config = dict(
    hidden_size=256,
    d_expert=384,
    moe_layers=[2, 3, 4, 5, 6, 7, 8, 9],
    normalize_top_k=False,
    routed_scale=2.83,
    balance_bias=False,
    router_bias=True,
    norm_eps=1e-07,
    optimizer='cautious_adamw',
    learning_rate=0.00108,
    beta1=0.9,
    beta2=0.98,
    train_tokens=279200000,
    max_steps=3665,
)
Below are experts of layer 4 (counted from 0) of a mixture-of-experts language model. Rows are named router (the router's row for the expert), gate (a neuron's input weights, with its number), up (a neuron's input weights, with its number), down (a neuron's output weights, with its number) and show model dimensions 128-255. Each number is 128 + 24 x the weight over its row's rms, rounded and kept within 0 to 255.
After each expert's rows: a language model's description of what the expert responds to. This comes from a sample of Wikipedia text that the model never trained on.

# expert 3
router [135 135 112 175 129 120  76 144 110  81 135  94 197  89 143 137 104  90 132 136 140 137 135 137 102 143 150 138 114 106 104 138 121 134  95 114 134 142 129 123 113 126 154 138 121  89 114  98  95 106 144 124 118 169  88 134 128 129  92 126 136  99 168 118 122 142 120 139 163 124 137 144  81 124  93  96 131 103 125 162 127 101 142 106 182 140 105 183 131 148  89 143 148 125 107 125 146 108 106 100 115 152 161 132 111 118 102 157 134 142 127 146 115 176 130 111 164 114 130 106 113 104  93 116 146 187 158 141]
gate0 [114 143 157 131  97  95 164 126  97 127  94  99 116 121 112 115 111 130  86 138 121 122 108 109 126 182 125 118 169 179  94 122 145 126  98 157 125 177 113 167 100 151 129 128  94 172  93 138  99 157 140 107 131  60 157 128 104  97 131 156 128 129 140  96  97  91 155 155 160 129 123  92 130  89 104 113 110 143  97 142 137 119 108 132 112 100  88 135  95 123 132 127 124 105 133 143 122 119 136 112 128 185 104 127 150 120 152 130 138 119 140 157 125 130 143 116  71 129 120 139 129 151 118  84 157 143 135  94]
up0 [118 131  80 135 141 137 146  96 162 133 163 113 144 133  93 118 108 122 104  76 130  88 143 102 155  94 111 107 106  97 132 161 143 124 117 105 116  91 170 142 139 156 134 171 126 145 108 179 116 110 145  88 145  93  81 161 108 145 106 118 126 163  80 162 125 143 134 125 149 124 114 124 119 126 146 135 132 149 139 152 133 124 121 127 138 129 117 110 154 119 130 119 119 133 127 110 112 123 136 112 147  92 140 129  99  85 165 118 144 116 114  91 144 143 124 122 135 149 109 124 140 110 133 129 159 107  83 118]
down0 [130 105 110  77 135 151 103 139 112 164  77 152 136 105 152 109 130 109 142 139 138 159 132 142 122 119 129 112 124 162  80 106 134 144 147 200 135 109  86 102 115 138 131 140 130 118  97 121  95 150 133 100 129 104 147 143 158 122 123 106  85 106 156 116 120 184 113 176 137 155 129 105 129 136 105  93 176  75 134 152 130 126 122 114 171 125 132 135  99 137 138 109 157 129  78 131 110 109 104 120 140 136 113 107 118 118  95 170 160 115 102 125  96 126 133 129 160 102 178 137 105 133 119 156 136 115 130 145]
Description: Hyphens inside Chinese and Arabic names and compounds (Ying-wah, al-Qahir, blue-green), first pieces of names, and table pipes.

# expert 0
router [ 68 134 125 151 137 150 122 128 149 132 141  97 129 135 123 132 170 111 115 109 129 118  91 123 122 118 109 145 156 137 123 150 119 143  90  85  92 117  81 135 114 130 127 156 127 129 123 153 149 110  90 125 147 123 108 113 125 148 121  89 108 143 172 144 122 117 101  99 148  93  99 142 128  73 130 137 177 136 145 120 165  94 112 150 159 143 116 145 135 157 152 148 113 160 127 170  83 128 136 136 151  87  80 115 130 109 154 140 102  93 140 118  79 115 106 133 133 115 127  88  77 150 142  76 161 112 144 131]
gate0 [ 74 133 129 119  95 106 105 164 119 146 151 102 147 146 152 113 117 144 153 100  93 105 143 147 102 146 174 121 106 123 119 101 120 139 158 127 152 126 132 133 151  91 125 141 113 110 176 169  83 143 107 148  73 121 129 114 101 132 140 104  80 139 137  86  77 107 160 139 130 139 126 153  89 120 136  77  78 134 135 171 145 156 113 142 165 112 121 102 124  96 167 104  85 110 134 105  99 152 139 116 124 117 128 119 121 102  96 122 151  84 139 106  98  98 157  98 125 104 130 115 116 134 153 128  88 130 134  92]
up0 [120 178 131 129  92 140 166 150 122 154  98 120 154 147 134 151 143 189 129 140 120 109 144 151 117  71 156 138  95 134 115 112 174 127 113 160 124 144 103 146 138  93 128 133 136 163 161 104 110 113  93 126 124 125 130 132 130 146 140 156 124 186 118 134 124 145 153 105 120 140 167 131 114  91 158 121 138 175 140 161 135 136 128 108 128 119 161 155 120  83 164 120 114 130 161 167 146 128 115 119 156 144 102 161 131 110 144 113 129 128 105 126 147 128 124  72 145 143 164 126 114 160 115 161 144  99 168  96]
down0 [152 113 155 119 138 114 128 136  94 181 113 110  85 136 128 144 103  95 132 164 140 156 147 112 128 127 105 144 123 185 159 103 176 156 112  92 113 101 114  94 144 110 120 158 147 152 114 100  88 120 147 132 176 124 198  99 142 179 104 131 104 116 147 129 119 149 111 106 123 132 144 128 147 142 126 124  79 126  93 114  70 141 117  85 120 162 138 129 158 137  77  86 186 141 104 157 142  92 171 144 146 101 150 115 136 129 159 153 142 163 126 130 115 124 136 110 115 142 141 152 139  97 122 152 127 104  88  92]
Description: Digits, degree/minute/second signs, line breaks and pipes in geographic coordinates, match scorer lists and table rows, e.g. 24.92111°E, 86'.

# expert 2
router [116  77 106 117 175 155 149 159  84 137  93 127 161 104 107 165 168 152 131 124 136 142 127 123 124 125 124 108 128 162 112 165 128 146 128 105 106 113 147 118 124 114 180 124  97 131 138 107 140 171 140 100 120 112 150  86 112 111 166 146 145 124 148 104 107 137 142  90 167 137  90 159  93 149  81 166 114 145 130 119  96 105 101 133 134 142  85 145 112 114 111 119 120 143 138 117 104 170  91 119 140 150 143 143  96 120 139 170 133 151 134 145 158  87 100 128 138  95 135 134 102 120  84 103 101 107  78 135]
gate15 [121 113 115 115 114 185 186 128  74  98 150 108 131 151 118  98 152 131 141 189 173 123  76 102  98 161 128 150 124 157 123 132 124 145  78 136 134 114 111 121 113 151 128 120 103 130 138 142  98 160 119 120 103  94 128 110 120  98  81  92  90  71  93 162 109 127  98 141 129 149 133 142 138 134 145 133 128  77 148 141 127  98 153 200 128 127 120  98 109 154 134 130  95 142 143 141 137 122 111 132 164 108 105 136 115 119 136 113 128 136 136 104 148 141 111 137 151 140 103 125 154 104 143 162 126 146 129 176]
up15 [130 140 114 139 116  77  78 130 171 143  95 133 134  89 114 140 121 112 159 119 118 150 145 132 118 103 151 107 114 120 135 125 120 105 167 110 135 102 146 121 147 136 116 134 124 129 136 139 136  90 135 114 101 134 138 171 128 130 139 119 124 153 138 123  99 125 103 111 145 119 105  93 106 137  81 147 104 164 118 130 145 118 172 122 105 113 105 135 125  91 112 110 191 113 117  92 118 118 141 125 122 120 165 141 129 140 168 141 113 120 113 147  51 123 144 119 112 130 184  95 137 190 123  84 149 123 110 122]
down15 [119 146 161 112  85 119 101 116  96 100 112 111 113 110 143 133 126  96 152 143 139 145 114 118 147  88 139 149 135 134 130  95 142 131 126 157 123 141 142 121 142 129 163 113 104  94 137 124 168 169 162  82 119 130 116 150 117 131 106  87 132 166 182 143 132 160 100 150 128 146 138 177 122 115 118 161 110 173 126 104 179  84 121 136 162 100 108 156 118 115 110 145 163 148 137 111 125 165 110 167 113 180 109 144 114 134 122 144 123 123 171 124 129 139 144 130 164 111 106 150 168 163 140 100 139 120 108 107]
Description: Final pieces of surnames and place names (Adair, Amman, Darwins), plus titles and parties like Court, President, Republican, and relative that/which.

# expert 6
router [132 156 149 104 151 130 118 111 122  92 145 110  98 126 116 143 126 118 114 103 128 145 143 136 134 113 163  79 131 163 199 142 151 104 148 146 133 115 105 137 129 149 155 130  84 112 101 132 112 139 123 128 143 140 126 130 105 139 100 105 150 123 122  76 161 144 134 117  95  88 126 122 162 124 165 140 141  81  89 158 105 144 123 159  73 129 144  87 118 110  96 105 127 154 141 176 159 132 121 112 152 184 144  80 151 134 143 151 142 160 155 126 107 153 141 134 140 152 123 131 137 120 103 153 146 124  83  76]
gate15 [122 137 143 137 109 147 100 216 137 130 150  97 187 147 139  74 100 103 121 120 134 129 152 144 149 122 134 148 150  70 138 175 143 111 162 122 126 146 108 119 171  90 110 153 111 110 154 142 118 104 138 164 103 133  81 150 142 128 125 156 112  93  84 119 131 158 140 125 123 117 177 205 119 136  82 126 117 121 163 135 138 120 151 144 116 134 105 144 132 116 134 153 129 130 149 120 124 146 105 160 167 126 112 125  91 127 128 150 104 104 157 141 158 120 123 129  99  77 107 145 135  95 150 122 101 104  98  90]
up15 [116  98 162 110 119 148 131 101  93 103 105 129 112 147  97 148 118 142 108  95 127 108 133 165 113 152  88 100 171 171 121 134 109 160  61 123 150  86  91 135 119 116 157 126 136 101 190  66 136 156 125 107 125  94 145  88 116 113 121 125 146 162 151 171 121 113 108 162 128 138 121  92 133 149 158 106 110 146 121 105 132 124  96 131 120 122 142 103 155 141 116 145 124 153 130 180 123 134  94  96 131  99 131 104 134 128 163 149 122 142 115 129  79 102  88 154 106 151 137 127  80 134 152 168 109 102  91 126]
down15 [149 133  98 133 104  98  94 143 131 115 140 129 168 104  99 131 153 105  95 175 130 129 105 160 100 161 148 169 151 126 124 128 175 123 124 104 140 140 150 129 177  98 126 118 157 142 136  89 106 146 160 114 137 137 123  95 116 179 120 159 122 110 143 100 145 149 113 140 138 133 111 117 112 140 123 129 130 102 123  99 149 161  97 120  92 123 169 139 110 163 131 111 107 138 171 161 110 126 102 158 118 156 109  74 121 145 157 128 110 160 121 111 153 130 138 112 161  83  98 158 141 118 175 142 121 105 136 116]
Description: Common nouns right after the, a or an, often followed by of: one, population, area, range, parts, members.

# expert 1
router [135 119 119 134  78 121 144 128 119 162 142 176  96 154 154 117 105 114 141 180 112 116 133 138 160 148 142 136 144  88 140 134 138  99 158 161 141 161 153 141 133 151 129 108 123 170 106 159 133 149 165 146 143 132 131 134 153 114 129 174 133 118  74 156 119 108 163 107 103 149 124 124 127 130  98  97 102 132 123 112 141 148 122  91 100 138 161 130 113 116 107 130 112  68 169  81 134 130 164 151  97 120 118 157 161  93 152 104 129 155  99 142 154 108 146 152 116 156 117 129 163 108 113 160 112 165 148 136]
gate15 [132 145 101 138 113 131 128 119 152  94 120 166 113 156 168  84 141 119 113 128 171 163 123 100 155  82 162 117 174  79 135 104 128 172 114 124 152 123 137 152  88  90  96 109 121 105 152 120 107  95 156 164 149 144  83 109 162 150 114 126  99 143 168 187 122 101 140 125 137 138 146 116 122 121 123 163 113 118 184 132 140 123 120  93 126  91 151 144  83 113 126  98 142 152 155 115 114 103 177 148 157 128 168 124  80  94 106 112 141 106 148 121  99 162 117 129 135 151 133  61 100 114 130 123  87 114  93 149]
up15 [ 81 147 147  67 153 137  83 113  97 124 135  89  70  91  93 136 156 114 175 115 122 109 101 174  98 137 146  94 102 150 115 117  93 128 119 149 113 150 104  84 124 126 142 148 130 134 110 140 145 102  41 107 128 137 108 117  97 103 108 101 110 119 110 136  93 142  86 132 129 118 130  95 141  90 178  95 143 124 152 121 126 159 130 108 106 140 127 151 117 155 157 135 111 150 114 155 146 111 144  93 161 122  96 117 208 136 121 116 132 112 121 101 183 132 119 113 119  96 129 143 145 138 138 109 103 155 155 122]
down15 [127 120 148 134  69 136 140 172 118 121 118 140 146 126 118 133 145 110 135 135 125 129 124 154 107 183 144 173 159 149 129 124 134 112  98 100 163 106 125 140 105 135 147  82 131 125 127 141 127 108 126 141 134  75 142 169 108 144 138 138 147 153 107 126 129 119 185 125 111  96 141 135 113 137  82 105  99 121 142 169 155 124 161 150  94 121 149  89 128 104 150 123 115 129  81 146 131 125  99 174  93 108 124 167 147 131 109  87 133 119 162 169  97 133 156 169 149 147 138 126 123  97 157 114 112 133 123 122]
Description: Inner word pieces of ordinary words (unf-in-ished, st-ig-matised) and participles after was/is, like died, born, known, returned.

# expert 4
router [192 183 113 161 152  85  90 113 127 154 105 142 130 135 145 119 107 123 124 107 130 108 100  92 157  69 126 126 146 131 110 107 103 126 126  99 118 117 157 129 133 116  96 126 160  84 174 130 136 130 118 126  84  98 133 167 129 162 156 116 140 125 110 129 142 163 140 145 136 132 120 106 173 161 142 125 131 163 163 145 135 107 172 165 143 122 108 127 158 119 161 138 131 133 141 128 139 120 130 120 134 104 116 101 123 170  93 112 128 114 156 133 107 173 141 110 130 122 110 168 121 166 183 141 132  96 161 110]
gate0 [110 160 118 134 108 133 135 140 142 146 121 123 151 145 100 138 126 138 109 139 139 176 110 113 113 103 109 117 159  95 143 114 120  75 155 130 165 138 122 149 142  65 119 108  99 111 129 133 111 151 147 136 129 151 109 127 157 130  70 172 114 138  88 107 105 113 122 115 118 127 111 124  80 131 144 164 178 150 147 118 134 157 119 119 101 168  99 126 108  84 164 134 119 139 140 171 104 135 141 174 141 134 144 167 188 162  90 111 163 107 148 134 132 143 110  96 170 133 135 118 125  81 158 104 129 151  99 122]
up0 [129 105  92  61 111 135 115  99 144 136 120 112 126 167 109 125  99 130 139 108 124 116 129 112 128 116 147 100 117 145 128 118 130 118 138 134 128  88 113 140 115 130 138 116 123 112 169 131 192 119 129 166 148 130  84 185  94 164 153 132 121 123 131 112 135 110 126 113 112 155 168 112 129 127 121  62 127 131 119 140 163 107  80 136  89 101 134  88 127 197  99 104 125 189 148  97 120  82  62 134 123 107 128 116 109 110 133 160  87 111 103 140 156 151 106 140 162 137 162 122 107 152 114 119 123 126 112 110]
down0 [192 124 142 143 152 117 145  88 122  99 160 103 142 100 120 133  86 130 107  98  93 139 121 141 136 148 102 162 100 138 125 130 124  85 145 130  96 180 125 134 123 150  99 120 134 119 126 104 138 149 138 118 159 177 121 109 133 122 139 158 116 149 160 131 157 135 110 101 136 131 153 139  88  84 133 138 130 163 153 113 123 148 114 124 173 167 111 145 140 137 212 132 117  85 158 105 106 118 193 115 118 126  94 132 140  98 134 148 115 147 154 101 165 143 131 128 106 116 165 105 128 194 103 123 109 136 141 116]
Description: Section markers ==, === and line breaks after headings, especially in species and genus stubs (Genus of fishes, -idae, Species).